config.yaml
activation: "squared_relu"
moe_layers: [0, 2, 4, 6, 8, 10, 12]
router_score: "sigmoid"
normalize_top_k: false
vocab_size: 16384
norm: "rmsnorm"
lr: 0.00468
beta1: 0.95
train_tokens: 637200000
Below are experts of layer 10 (counted from 0) of a mixture-of-experts language model. Rows are named router (the router's row for the expert), down (a neuron's output weights, with its number) and show model dimensions 240-279. Each number is 128 + 24 x the weight over its row's rms, rounded and kept within 0 to 255. Numbers have three digits each.
After each expert's rows: a language model's description of what the expert responds to. This comes from a sample of Wikipedia text that the model never trained on.

# expert 12
router:160139114101119143136112133132189118143090134102086090163146120122151138097174133135144099086143118175132171098128157099
down0:125134133121081137141128123201096168119132117111118186151118128137158125121115136164132093156154121120121149124147108155
down1:123115105126108127130085121124116108104176140106142146141148146074168132175141084118198125140124100126157155112174106140
down2:179117068063119149141116067119156125107131062196134128119167121102152134143144129128131132124168110128151134137133096110
down3:131125152147127105133167139121137088172120160116133111109152127122136131105115141136123150137125117103158100184131086172
down4:146164115118103093124121113094098123112120094127106080140123152131102120121145121138111129163119081094122139111128099095
down5:094126139083104128117165127130108161132191156132099136123119108164136132111124111176135155109126090128086138107150101194
down6:115137068116173121121097175083112148166130163154163108109144143116141098158112148134115144148098155132106107148105103127
down7:111102112141109102119120112122163128111116119125152093108162106090126133091144139132111113170113162127113110097150137120
down8:111139124135112119140112163092146146112137111099163106129117164157111097082161094086089165119126109106140131147156148138
down9:103167105149146131132109135144159135174106127094076113115158162123131104198102105130173146115137154086142133121104136079
down10:195108146137174127101122129126134176156132149162108136130087131140145122135173092138080115144120132162149087146142125144
down11:099098111149122132155149157097097131100139148106064126105156120129183108143148148121132139085149082117141106104143084114
down12:074163125125130153157119112140127136133058135121148152142132141166179161142107118141131148081138128085156089124151154147
down13:113124123141073135136166112126139143104079134129099132153151126113116121138109140110117105105122134198127179171102131114
down14:119159125114157093079135143151143098104134141117132135154123132179120137172105109116136114113137121130141160143171120119
down15:121127138160147136143121128134088136117130125113066149076118140136144133110156147131173141123077124162127159111163104178
down16:132136110111115104160102062084109125149140151161173111128103138141145144129133086108123167125088107117121122130163124139
down17:154148154106113120136129078086100102096149146122140115197135161120107122087132154142138112111130137123089128166122144104
down18:128124104148111114125124129146090118124175120115141162112114159143164124121128102120140125099094098118128150138120118135
down19:139117148157143138150178127157126120144137139111153118181105151117123129106125136156116124143117088086082118123126119162
down20:121152116153134104096168087151143093088142132142140092136133111105150164119119198164123134112124112126167127131161124114
down21:098126177095124149140087151131170143147148158154178093108112155162087184161107136114194121150139149125113156148121152116
down22:155111162162101129110143177129157115144081099126161113146129174129157128126137145123083082143088139111140133125129125126
down23:110109153155125115122119127134169111117101144138141113122120130117101137103105102146132114143101137121116112120173090201
down24:123125141138126108146115118093116106124130124136120127154130146128154128123147117108108144114105136107120151138080142178
down25:152108138143118121172102117150149121080178139110119120128105083089140128182138157115137149105130107135158126150092107144
down26:111139148092104094112145131165118129085129133119167112131121128142121099136136111161124167143167107152160128133151126107
down27:140155159130118117103119140166124127139129139124086138116125135111134151195099078127116147136125131124137154158173168084
down28:098127117087147135149132062134099082107153167115197168090113134140124146132115120135144086150118143152143151120142146096
down29:102159149125150122140118114147087125126130096105105140169130122158138130123126109115089118068145121081128107166146142125
down30:165169111153123101106109161140117115100128147097113129162120164104162161124174147126105125107140109139096143130149123129
down31:080117132167149117097122164137163160113106137163145133153089127129129154114143166142128129114142101138104123109098109110
down32:152057145132140136126120112141127144180149172140128163141111138165111139153167113112160140114149158147114143129083160093
down33:118125133151117111143137106108131130144164115097146140154111147144139104118143139128176126120151134125123152081113090128
down34:129120141091122121143173100114117115135122160092136095146107187151151115172143123111112134156143133136084113131195143094
down35:143121189130127127155146113108113118118171145124109123172147100131115148167095203163141132102111138147103136113172104146
It responds to: Capital-letter codes, abbreviations. Capital letters and short codes in parentheses, such as country codes (TPE), positions FW, GK, degrees LLM, plus (born and (died.

# expert 6
router:099172098161155134106100098145130128157116104136134142134122120136137146109129111162137116175149137128081144098113120108
down0:150154153123149134125108132136097103079129171154122136150129148130101175147117145107141119149095136124172111152117118138
down1:103132117134151141108112117149118157142107090120100155117151065077130147171161163116145066115101082123137085138093111098
down2:091105097120146129118109087150168140095163128114110128111139139138123171150140117142126118161156145103107115135139142104
down3:156162142104141149110116136060114152138093142118118148084103154185164105130143121083140113156120100080117171108166168186
down4:136154121057130117126070098154136150143120119147126119172123061123115108143111130162118105096121131129161139125130144110
down5:129129108137138166147105119111101117098127075153102084094132126122083128098125124142129164129136122170119105137136105110
down6:141080112116135157141085184129148103073130147112130136132127116134117132093102118129143111114092090154142115188131109124
down7:117107106123132114133111157092151166118162162159133061085120103112175140121094104125154133129134214117116109129142091099
down8:114123153179118129132125167155080139148126129140167156121137146133179093120110119139168123145107160132136085121126133150
down9:150132113162161120140109145125156131132141139099144125088132121110162106108153108099140091099135142159091130130128079154
down10:064130109121124170092108130125114118113166097145138118141137134128131139145140094119109132131118176129140081099109151147
down11:144133114126161100142134173148108128170130135128148170146128095081177157138124132114149124167122093152100131138154147163
down12:157125136115118111112087156145109110132135100100114118129152164155122118119129118147105130142143092140083084126128078114
down13:154129121120123140101141120125129169121110141117131140143114081131164126120153154098146150074099086111091135125146128156
down14:155104166140123154105110114154111163122148092159119126127140146119171125136119123124119137110159129168174142123106118103
down15:168130140115105098113134134130089127089072076159109096130130162130120085093128148106111172124149100108127116085124084130
down16:096139178173142138122108112120135161114123140128100130092126174126145129141143102104143126105138139150142122202083106139
down17:105135145131134083112161145103109136144147118158158130105145116090100151123130130138101131169131168176100186142139106132
down18:117071079147122115130117122098098129116175139134117131168128135091128157110129127078103119134101126072137125127136158121
down19:120127113116058110145100162157121157145117112118135097148149120126132154092083133090105172138128130078109123074136149115
down20:119119128115158150194113135132123116136112098170099123138132137140119104150130186118110145113126110145137133132131149108
down21:113138131126126151127085116123104134101099137119079110146136118114144107096122127130124131171154134172135110116113118165
down22:137152155123117158158170120156146131110170146136101118136105149118129124101142160147124071138109111085162101121136123131
down23:148140117132145108129100114146144134116124108139136144083130073170149144173120139138179098098132072117140108100159173115
down24:118113170143120121131160139144139091110148159114156127103142126128097125136144137144152154130131130118111127149095118140
down25:122128166122172129126131082116096131094114118145140132091141122126128138129163101093153128154090160127122147167129124129
down26:118111103111129133163127136129127095129153180116121075123111129116123159153149171138126155161141104146118099106091123099
down27:127154138154120156108140145085099086163135118173121129132159136112175109149126137133092096176135127155107150101126095095
down28:124139098152120135117132145142133084127167133168120165130137147127130131161155165105111113098105131125154094128138160137
down29:103136119134143155097152154113179126126138127119139095104118137127109153136114105213146144117135098153074111109116126137
down30:111105116103104120149127102096130091148125133109135141094146116106100088142126145115098160121103140125085133087166117075
down31:080151088136078075119130129136177159131103092110139105119118146145135120115120167130132137115109126134115112118143151118
down32:098094147143099113147142143116105134130091145140156169161124121165149117147162104097100124172130146147107162112135131120
down33:171153170159107110146136132126160156102151122153094158157151128168124122135177091159132086106109083069140120129127106122
down34:135112126131180169111160101133114102088094166131131097110146101112153158155134098168117153090127137163168147122124152138
down35:109115107078129141154153131142111147119138175150105083147135095127081103108110137136114083090149144095146137116135129162
It responds to: Negation, heading equals signs. The word no (no longer, no doubt), any, and the = or == marks around article titles and section headings.

# expert 34
router:140112136090184145133140104137124116120113137164102081189096134132104149140122162171148109155129117120140095156107145096
down0:121111137130135106113133103104121119099145111133085141133120137081116146131109117142146123101150086172079185148132130108
down1:182140109121117099155120137103173162151183124089107153110143112081146087098163126137119139124129089140096139122085181122
down2:125126146161120116159115141140175155109148132145149157125161132112153166150103113103126127176098130133138133150139163132
down3:155143133103152104116169154129143143134120138105123115145140120109106082152110094116119131081151136131106144103128108165
down4:131144102151127125141127177177143120115082132142150130091137148140137186118123119153185116106126160140159110092102143138
down5:187121082089115112149151143099083148123134120131119125161132114139105137099163112147126104180136101094097134083108148146
down6:146165171126124131112122147107114135108132105105122120099139140104193108108118090101147064119083131170049105127099132120
down7:103151138121131120150095122107163122122126116151132158094093114138140124141146164150112105107132146113171111104129130113
down8:101139151193128145103114107182136124135073122137126122156125168138109139097179170147133142101141150147125152083137127124
down9:157126117110125155156094120145126138145131080163151164104119123152152151126138145125140065100168128145160165147139141112
down10:146147112176147134098150094105077128118146137138134115153150109101159173164104082134119159114127131125112139108114110129
down11:088125177161116153117146171106081099106138107105153154108110142124111178172129151140122151121144111122163145124146139125
down12:111141111136100117182158120163131098114126170112096110119128122125163115160166094137155123152103116132122114072111132145
down13:107111149146075140148123146131123127119124107128120145149138123146122178161151132091135137108175139120142131093155125148
down14:101116126137127144110139115149104125103144126144090131131103146131136105127136152126140128079076121117118141122075124094
down15:116103185157118106092104136139115158157141092132118112106100127094154157090092143146110101146102114141135122141117105112
down16:119109131117143111157149066102138104130119110123112108084158108110124132128114106152091136137100120149102081120126112149
down17:135088131158115113105138090147132155154121146161120181135172105096129141092073149095156139094141156108124133114144154128
down18:140109144104136124113132094138171135141073149105122113099103119111101127129114144129125137126094118122129133154113143132
down19:106119138101135135121133124167148138127156131116135117108100136135136128099093144108151152122166199171121129118156112105
down20:122085098141140126124165138139166117115181112187105084157125128124083142192137117133129106116175124081152133104140141145
down21:131130122130119131126098163098124096097150106117192115080139160108114124156097120073136126129126132107130111110117115122
down22:087139103119167125106146154131182162129084126109114125104109125097109123153097102134112141149134074109198168108109129116
down23:133145161134105106099128158120110149106136142127139134177137118157127129112149117147103146161143136151129166166123119136
down24:092108104083118115162116100154125110098145161163180138130107115150106178111137098145125097096132162156136088107119107095
down25:125098128139154129119143133111155136120129136090149097121139131154102137176139089084118161093083166094127156125088109095
down26:122154102126138119138164128096147156076155106120120126138150128144153076148144121101152116126117116144083133162125116166
down27:164128105119118166097118062112153114140128119122140169106113096144125093151099121110128095107134124106138150098156121120
down28:129122165168088107107105117112150143134123162143119103104152153131127122141147141128098128084127135072082095118128132121
down29:141154180138143121136120120138086159120098121132138119121106169106078119155157109131103135093113163143098111089133111110
down30:092113118065125094144165104061118130149110147098133102104074091135137116122118156124143162112146118121091150105127102131
down31:152132105112179137160115100128147112132108135153162108181142123146094141077095135135128098109134153144150105144122090110
down32:112095146156139114143121184138125126112114170129096120096111124160110111105138154057117127129116184123122173133134126157
down33:179094099121113128157109121118117137125133168151139123142110110131106061161119092146186084152123109101109141135126111121
down34:099168158140119145125080194169072163128125147119129165123118190133132110114106152155134128152169146118127156118114128151
down35:107108116105105148123111114163093136134099127120145114076158137136141145142097147135157144137175117151110144157127145130
It responds to: Titles and office roles. Titles and roles of people, such as Minister, President, Governor, Secretary, General, director and member, often after "the", "a" or "Prime".

# expert 47
router:142126117120140131085083156178113112179088128128103157115125126107092090121104132138146141150119115116154123130123120128
down0:108145099151126136121108140110116091144143138117122108157135111117128120116136153115172123136146086173156101141159127124
down1:125100110099078137156156127084144172134120116141152154072137132203105116119073096130122107116118121127107165103109144096
down2:101145145141094123135155177178110112140137122154146141094174156113116056143151150113126075143106125101135135167101109155
down3:141120166145134163123103126119149132162129128120179102146133117120146098143158178138078123124153114146159156118130125138
down4:130140119126151142157163132107118129131142145152108127145133121101144130129132102139236129149105126145134103102090134140
down5:100134094119100127133150133165133103142096126117138149127148176148140125140132170136115111090126155119163130157091140142
down6:099112089131089089127123087104133137136112116149151128112149136135091161143154150122121131134100132070130115167102124150
down7:100134116107098097143079107168093147111127102130102123138145116127121174161148121124135104140126107123099126120141147132
down8:122145131120094154132124126101124158073167112140185181158134142156130160108140108187111079066123150126140112155114111123
down9:158144133105139138121148063101132104137116106127131123138119150149114123122153166139117136152121124118120179174164143115
down10:130108092105156145151124115107129128118122085111105112115163174118129110153149110133106122137117124162136098099140138109
down11:140096133144114103148115114121143144112122107091088114112099144123151143167156113119086150098137144143164101119151101126
down12:087138143114141104146140175138160129095129115109091137142150174111149102143124128118118132153129172133144124072132099140
down13:106140137130133118102148106143104135114116168083160129124140124094119108166161172123134140125108107111111117159088163099
down14:136118140115092131125136112123113114132105164164125127148140112140093086154148120148138091115107114145112179084113128130
down15:150112087126142104102133135129146116107134142119141123133155098159118158147105137112133141100120096123132056135133090193
down16:140134100137124129162147097135129148097138103094102122120097121113134136132169092110100117081107123142128149153136155147
down17:112121126065185150152147119107111062119115187111124120118130161111142129137128145132077135120166161114160123134157102091
down18:134162142117161148169118147119136108135125135138148162090132197139167143108111147148132090127136160096152130095117126104
down19:154157167134183118114151110112166162142117142163115125134130136115134101098153101132119054096125126136137108138153134097
down20:120110133139106074104135122154148151104135152120162142135118118088099171123094122140111148099156081095134117138143077144
down21:159079148128116146153115165143126169126139167108112109085093127144134102128120103128142107091137118122112147141152082147
down22:116099143116153081132130161106134149128109080118147100153136137175083111106097157121102127114127123115096149126179089069
down23:101146143120101158140130132106157114116123101168158094126116123125180159109116131114156166128147121120098183128133135132
down24:135192150109094122096103150163111120135137098136110129140098143116129118126077075127162147124114121138117106111158150103
down25:119126115089109126108082126141160110136113141138170161113113116150101113144141065083074130170106094181125140133118134130
down26:117109126123123177145137094096107139140188119149130151117087105131139114135104133129116121143076157131161161172144124116
down27:106102140155126126143121140129142150152148126167125114193084131122137129152151110118085096169112115193115128172099121146
down28:143149110139135110115105126103118126124171147137131124155109124114168117173128142135129145124072108167168130103148136156
down29:147096132115135149163119113144172140152158175087085150122102152165145118098103141139143133128164086113114137122123127144
down30:116118112157121128106115150172098140136114122150115153111127132142137124131146149116112158136151153158144095104101146115
down31:130111126120148138155149125153125125110151099144123107114127113119111133152106146146152138121134160123135125124167131109
down32:118094143115144132137128127120101079132135117070127098071114139111119158100133131117089103142157102120138108164133144142
down33:106103103111089138150130147157118066123140137130142111128129164142102116137113109120144159113159097117174171119137124153
down34:149123111125152138165154141148143100094097128148148055162137121127126139142116134118122144092111165112147144144149094126
down35:151151086171130134153106087115114189149145121146101141126123100106140159139185139087202100118120114116139116094113115107
It responds to: Year and date numbers. Years and number pieces in date ranges and tables, such as from 1986 to 2002, 2020–21, present, century.

# expert 9
router:156135109121151153097090143121138136135132131158120109162163090141127156097123146166144141149117141131088102167128145112
down0:122106142139104156121087144133108121124149135142136156145162116093159141171105103102168101139134147135132147138159139155
down1:168124121094126113138201122131120132087145137138154110126172147145154122145145135154099167143130151096140124173135115107
down2:136141126123119079078133115154115127154161086143154131163175178104088119155137112130118145097133134148147138115129060147
down3:121119155144101133073148116100108149107123092126178139151160110164154125121098145106123127172124139157072111154110101167
down4:148171098086110128179097128136130144106147142150118149108100121132091154157124104106123129155104112127107136116122107131
down5:150141107146075111107148116114116170109143117129058117141109171137099121144137100129138142148140136112161100099086131176
down6:150109180107124150145137141161067115078127091110138144155091102100136168162178068124093150136095137086127144153131118150
down7:124138142125135129139161106139151134119130103153131166089168130122155146107141130153122137118099084162154121108147121135
down8:092113123137116127124103116157111146139123112165143112128135112127159131116116116163141126134132104084132130127135136107
down9:138149225186133097112114128114120084113177100158108121134124129144111125138125114097085114091134102136105115086122117113
down10:136122132153143097112148142130167125128103098129143149118111156130101126160114116088124107148113110129122122127106126147
down11:124106148115124142127115160130150133086166151078110125124116116104089153117158106168170126136125111146113146116151143169
down12:126135116145141108090115107157152128149188142140124155127079091124105123102151173120135141170142137114131097150147125164
down13:102136116124139114120124105132137181132137098123110146152118135135142146122132134082081094167152144106119136089109121104
down14:116140100152104105144106118077152166122125137134096150134178101130125186112119151100142134130143153159081140120082140122
down15:121144143115139132128172150141120098202130123119134084149110155109126151105148152165186141098131138109146151118136114121
down16:124138126124103123069096133127153148114138167122143128107141113106127097152151138102137086122075128142143135100145137104
down17:139118123186079126124091144151119103107102160174157120144098135122095059123126142082163123090087155126164092153147137133
down18:131116133121108148085198170135146122132117097120079136125103132116113109128126094128134139079101139157112121116126149124
down19:156150141089131139142102132126132158102143178171144113145136163150176124095148113124127150158133158111169133111150158152
down20:081141143093109153150082160142081132083131164124100103134146069111133171133159094171135110099157092129115136100110086135
down21:154129138097101137165126132132102126105148146119175098114129157129127173171154115179139128069112108126119119144105187127
down22:125130103153130161093107170110144083106144106112124126106133133113157160062156149123134137139132135113123163139113144145
down23:119116125141105107082123132135136148179116154139124127136123118131113128136126115188174192137139095152140143083139120113
down24:157141139134118161162107147094118087137090099132168088088147102116124143122124140154161097143072170104135115161152092140
down25:108135098181133158166184130136117112126107112139128116129142157115117128110154158123111123179141155102130121097105141121
down26:131143157152150133127105094128143135120138109112164120113150119127111125100124105140121113114163088158120144072158114104
down27:129142140109155116107136166145108096125137173135173118128134143142135129157115145143116110137125098118140147142122119131
down28:134137147076081113161114120094173157125120123091145140133130143112109103157111085131129075122148152132164146165124127172
down29:111102122133166149101138137126125149128105140170170140125116125116173173126095123111137124104116140147084139156180128121
down30:104132129101152078132138104114082132123119119128146111112153127125090124160112094128171100118119089129172133121140101114
down31:076154129116087142190132129133149132131064096150157091112134127142094096112075087131139136187084102123112132106112121113
down32:131130164117127119140100151111148190114179148166116136126120139109126087144132114093115156125101151135102090110129125095
down33:088117116123138130149131134161114091140105132114160126104170107148102140176127161128164088107102113144124125112106083128
down34:123131152131114095150174176144142150129134131127123135144138154106107131145115137150146148153103087110156133125136159140
down35:124101094153121154129144101146121156161131132120113126092112115157162097150133139129102108114115132134125111135163131108
It responds to: Table row breaks. Line breaks ending a table header or row, before the next row begins with |; also sentence-opening There, It, This.

# expert 17
router:130132118124126080117126141092136124130137115102090089125165119148119147127152116166116106133155151100134100173136147166
down0:166099135108118127164109137158142188125131128138128125153106113116105110104146156101148110115115120128145088145125112150
down1:168115125151124123145140105125131124164114123147142175143117122138132139137113158123125108129119107144138105085173130125
down2:148143180129131135103112125148100102138117112140150073166134128127168074119102172153133144108160097148134167136149130124
down3:140162156110123137118080152138111149093187142147136115133159142136166137122130144130121142127134116141140126139156120139
down4:104105124155111128130080144078162083120124124099146113082103116127082141077123107130097146152149173166133151119162103116
down5:110128106147178135114153125122150127135163130140125145114116163144151139114098135160167123177116144160108122075133145140
down6:121112107090156130131142113132161101138074139136137120128101140065123111143157124140134141141125108099113090120091189143
down7:122109145115104127127146145130117132135132091145134114139104148132148125139104119160118103158146113100122117116116104119
down8:112112121139159149072111153167090107144079141108150122105144138143111082112128138105115150134133134103097113153118085153
down9:122121116112124115147143111170143130149093104163121085115122120119092122082104111125163150158156124123131070117126136162
down10:076163090139118154115108142120132132119113112169147119116101155097108108120152153133110180135122135121151133145134147158
down11:152104124164132125158133162156123111129123113142151075106095100144105131159126135111127172125123119098114132130112136095
down12:134172115125135139147093113119193167130141086140150126119131121155141124130145101099133159119132102128101094112137162145
down13:134143156140161158147086139131141100049148153138089143125150154102101129179112109108131131142140159114150089185101108120
down14:175094126115141078143137096143152142160119133082122121121102130125137147156100098147154095101106202099139124121119109136
down15:156146134134165123107118186135144158167126159106097129138190092123146131166134154123142109178110105142116147106147166114
down16:128099136147082140084123144133135109112157122129098094122143140096155116118130111153169132148137144108164167125101169097
down17:099114146142104114126111129150111098147163142125139117118115103112137127119167124162099164123147125148154093146155125164
down18:120114136134147128128148127130119134131167158115179126123119139106140115155197134111129105081158099102159120111080108159
down19:090110102167093143140124113145118114108082102140127171121125103092142112150163117105122134128158199126148164109135100107
down20:146133117125120108149139132118122135093097149133125092132145090121084124130104105129080157155134131137157145119126106113
down21:096135131132102147081142120127125174167150125122117131122159111150137123138152145071121120141126129151132113177122133147
down22:098126146131157135123121125158143126118119118148166153118115126086149137097136108132116139120120101122140136089131161107
down23:159125154122132138112129147104131118133130174165104112162114140134129124118111143107138106170139145126114119159101182112
down24:160141147121110158162066100115129145139083158164149168133139115133123118100133124103135140111120117140114115145149132120
down25:140141125138077135152138131118102107068096086131110097133075146117143152117098122091136119086160083166163146144100117138
down26:143119132107096117141069182102102128123130115135097113177117116133169139143129144141147136167101134141115116136093103088
down27:128140171149083158141123177088156136111145164128117120146111120139118102108118141130113090132125110129126150127087124062
down28:120154167156130132123113127115118137164102101141146119140180134113136105123129116118144131166111121130146187094151137139
down29:150113143124108125151119134111105091146127116136130109144187166121109147132144121137108124087157112120166145113117095161
down30:149120122125114145067101106117134106136143167102183166164139114089147095179146095149151114130094133101125127125122078154
down31:127183142161137124138124099072100102107102141169161111070216128116144154130170158094101125143111115138123152092184112103
down32:144143093103113142128105149127094082112071137106147154142088135178133129127165111134114128110133114113133107121164102134
down33:148125153115134148132121143154110135144100154086103131133111131155159109078110094112148131168134154133130134147106160144
down34:113109115166111158111097093147158142125100178134169091067155085145141152137147184127130081176132145097150093100154100171
down35:146096086127128108119129114103126119123127113155127108128097143137102123143117140128151141099104106101148102148132136120
It responds to: Years and list titles. Years in article titles and season or tournament names, plus the, of and List in headings, such as 2023 ATP, List of.

# expert 50
router:117158129099139142128097125198136109129136124124050137143165132160128118113146143137149133116159110100124125120051144115
down0:126098132098161090108150117118157107155127140124132124140094126117138118124123113092133130116134069122129135112096098139
down1:132166093129120176156130115100073120153148161178136099117125128139120159170110157122130100112135104138128114110140138151
down2:135116126143155127159139111127169158089107146082139078157125111121108153128095138171119146126128138100127106151128133097
down3:098146156127105133136129148143136146092136096086148119123123117095135122152174093132163123129081123143157125097149125131
down4:111096116102151166132132094165146160143130126163133121099153141119119116122129117140130111121150132138119113121166087136
down5:103172104131122125116132150146119111110125127076117143100123125135110148099133140139149124146122126188140137140105164164
down6:129134156145095111118139111097155138133140154145136187161113158158122143117166163132108090125135116115139149138094105139
down7:099127159155113134104097124125135150122129147166137109090171094135088113149111121121123123138109153136119136123071129173
down8:135094102156124120123113105148105121102152106119173170141087133142161152128142141110146097120158122125124161113138108117
down9:113087120135175139140143129101134092137163069143117154128146149097134154108177117130086106109139122100115149095152072163
down10:093114096146064095140110165099127103102158131121122094159121123146148118103150111095129131135122111123129137118116127105
down11:130129108124104098103131079084140105142126134094129149118144127166115138161129136108154164143148104114112155138139119108
down12:123131121146103162118104143137118125095121150132114126168135128149140108114134091129082107154125082122148138127100127137
down13:140124137167132136084156162127130113113128117105165128154134137135126076113141087128103127122145109142160101099104134109
down14:099102119077124104157140117168125113104116157181150138115119146109136176118128177119163134161149123099155123158104120099
down15:125125139125152123177089106130093119116140164172120154185121167121141132117119128127118154112097123121129112165128112097
down16:106124098142136121157122121147132117089143141119125132115113150122129111102101105093107135091117135099115089117128109123
down17:100126093127112141107149086107121133145120120149108144138139132095095142135126142132095109098123115106111130183079152154
down18:169097182130108105150179141108137097133170134096096117146146133105114158136126142150118124114148124089121132106144124096
down19:113103110135085086165127114135125122122147177139122141162079161120118105134149163159109140148109125117132123181073108087
down20:147126078155085160128089083096121114177139152129147121167120125144136135151164091109125101107141105175092093103158146156
down21:145081128152153088142134131103108139180114121112137141139113142112145116133112132142102161140158127111134159132096134101
down22:082135143145115103126121164155130135120113090156147150113111139129117152140121105142114115118145125146119120106114132163
down23:129127096108136129109144130093073167115077132141096113116121098125157129120122123101156146121096149101133153102083134097
down24:152146123140131134136144157157120136130141119154101122062134091149161101121111144165162134100112114092146116120119096134
down25:092114131110125133123128155158130181099123134164118125153172135160094113154092146121107118086105140169115159131125095123
down26:093118137137113114111148136149103138179111104145154110126114129115147157130148125143146115149120116106124136107174118106
down27:134120145141145115110146118134125130121118145096116129113130156173108132094174123135121127160121118181105118130063148113
down28:101170122132121134103134140127161136096135163136177115148108166129145092098130146108123163110149099162127125165113117111
down29:140109101150133151116120137090101176121122164122143114154113133125152109133122143153097121088136160141097158132112136144
down30:125106113104137091120127135111149088124128106117132117080142169146132151125147151133089134135100144150135144132114133100
down31:157135172092140159106136169122085150113122139119119126186130139160101137180118157137144082152134132125133135084103153138
down32:154115157127109139125149103159107096149141140134130110109103159134120127099165108109159101137121112131178144116128140133
down33:124087151036117136066124094144140130131119147091147131159130167142082131110112144117156114089126163116150134137130118168
down34:149117149110098088155127126152164151108092117131102132125168134114130109178112159093125135113139119131118124139153119140
down35:117113135150101130120130124137088163089120109140114083093134115154152164143112103191165100114129121128146126125090121122
It responds to: Line breaks. Line-break tokens ending sentences, headings, list items and table rows, especially before track listings, tables and section text.

# expert 13
router:148143141132141126140139133145142134120126111079120080127110109128153124109128134168122121162144126127121143168123148117
down0:193133130149133118179120086104096105106197148134138137114124109133114164129128141131115147118096116127136152107136105136
down1:119103094155138136164121127105150117144124151103161122132130135086147104116118162136185131132142126148124144089115150172
down2:170113154098129176154104124144111129114147115141143142106165159136155103129195116135151132138101121116091180160129129129
down3:102063107075092165162135067141120152117122132093171103128123107122095162163090125149110076137119126104118132103140144110
down4:124132146133148181098110105111175128161130136120149106155121124135115142148102147133155168178154142148119111146144104105
down5:133161114167098160146126117152115141133179127123161140103088124135132162152164103153144153099164111117156140065126101144
down6:114167141154115139132100132130159159183076128085163098155145162140149146140123156129068092108148125130106122130148147129
down7:143173175117109106118198141147135141191116127099113145095134164159151155123124135094142087097128141144115128126122135144
down8:097099172131118131128117122097122160098139172128152137131162103142147104135123139149158145092139130130134081126141113109
down9:113139140151108077165134116138062126113098159163123130139104120136165151123153185177129109131103115170123169127115089141
down10:124104114147099152121070123137155134126155095121146136154167137144180109082129122101095121065139128124133120108178063140
down11:142075090124102105133121100163107125123146122143145131112122117157159103138151084102120112115118127137128145082156124193
down12:100135137125125114114166125108145102102135132172094141151124129170120125151132122097116117126114126114119114149079120129
down13:142141128120120098150110150161137123130157128149188100125076153115135128133134165120159129139115116142072153151151114121
down14:139134158140137133113125117128131130122142086154124154123162126110124126101131113153118107093143136101156092145121143165
down15:132115108095151138119097180108115067111128119166124133125154136121138127119133125123157100132134140152157130161158157137
down16:151111131142082122151162124151108141108121134106108142091160112154111116115118143157107126128143145138112181120125149096
down17:113116118134119132133147132145179107126113120175145118124135112134163112136147138155162117081110140151157141178158109090
down18:142123127132143107068119124157112093096132131100113128095121113140170123091142098135109113154163092119169121127120110170
down19:133129110102130148111091083138163139167120101088156076105142100118157152134134140134185153142098069110088109133113131116
down20:132124124118117120110128165133137177083123121123149126134102132102146152147117146129126137111140165149155133123097162133
down21:102165099127149141114106126085109126124116143083103108105140128127128117098113139126092158140089113110109157167130135172
down22:138109153128119127119122123099122136122145123152132098112120077131124081159144128165147152145156114120095129141143161111
down23:106107174114123148195138141149143126103134134118088146115103080118119117155111111112117124113090084190120118156146133122
down24:113194139167142128117081116108162132171113141135168177154104107147153126113124118083155151119081161115131147094139125118
down25:115121139114109120125098129115134128114159159122142103145111154129140135169095115128137119143118122105098092097133144127
down26:123110159130127141139124135159150124172120128122097144142121142121141067114127125145141112144127176110090134140143100084
down27:182096093130111114126176121149156137133060067135120134156144112153156121144116140129092104074106131137134116154109129089
down28:150137115136151135095155135127127087115100136149097142134110097115141078155113097140118085139136111150137132133113121158
down29:139103124132115112142124190139146105095109152159093101141121116126119139132122144163119164167144124102137093092130109177
down30:130067083143128114126150145133112103141139156140151169080122143115148089118127098123145110139118166115149139145143140118
down31:138138125137121107085091125133107138082107088156125165104109176174149151113096144109157146107152159103110128131168144124
down32:154137105119140126149157103130157096139107142140090118153135142145121121119100133089100144104150136095108104180094087124
down33:066155119132130141122107107135087173144109141113125140128137082115116149132147179172122156071185121118121120110130139102
down34:097102148131128143100112121128117119122131100115129126147157128083123122112145103123154153125087142109129105119137125143
down35:191096112082144140123132158129111091074127130091128133153063138115070106128128130182103143136150155137117153114167126114
It responds to: Occupation nouns. Occupation words ending short biography descriptions, such as footballer, politician, writer, biologist, and table cell separators.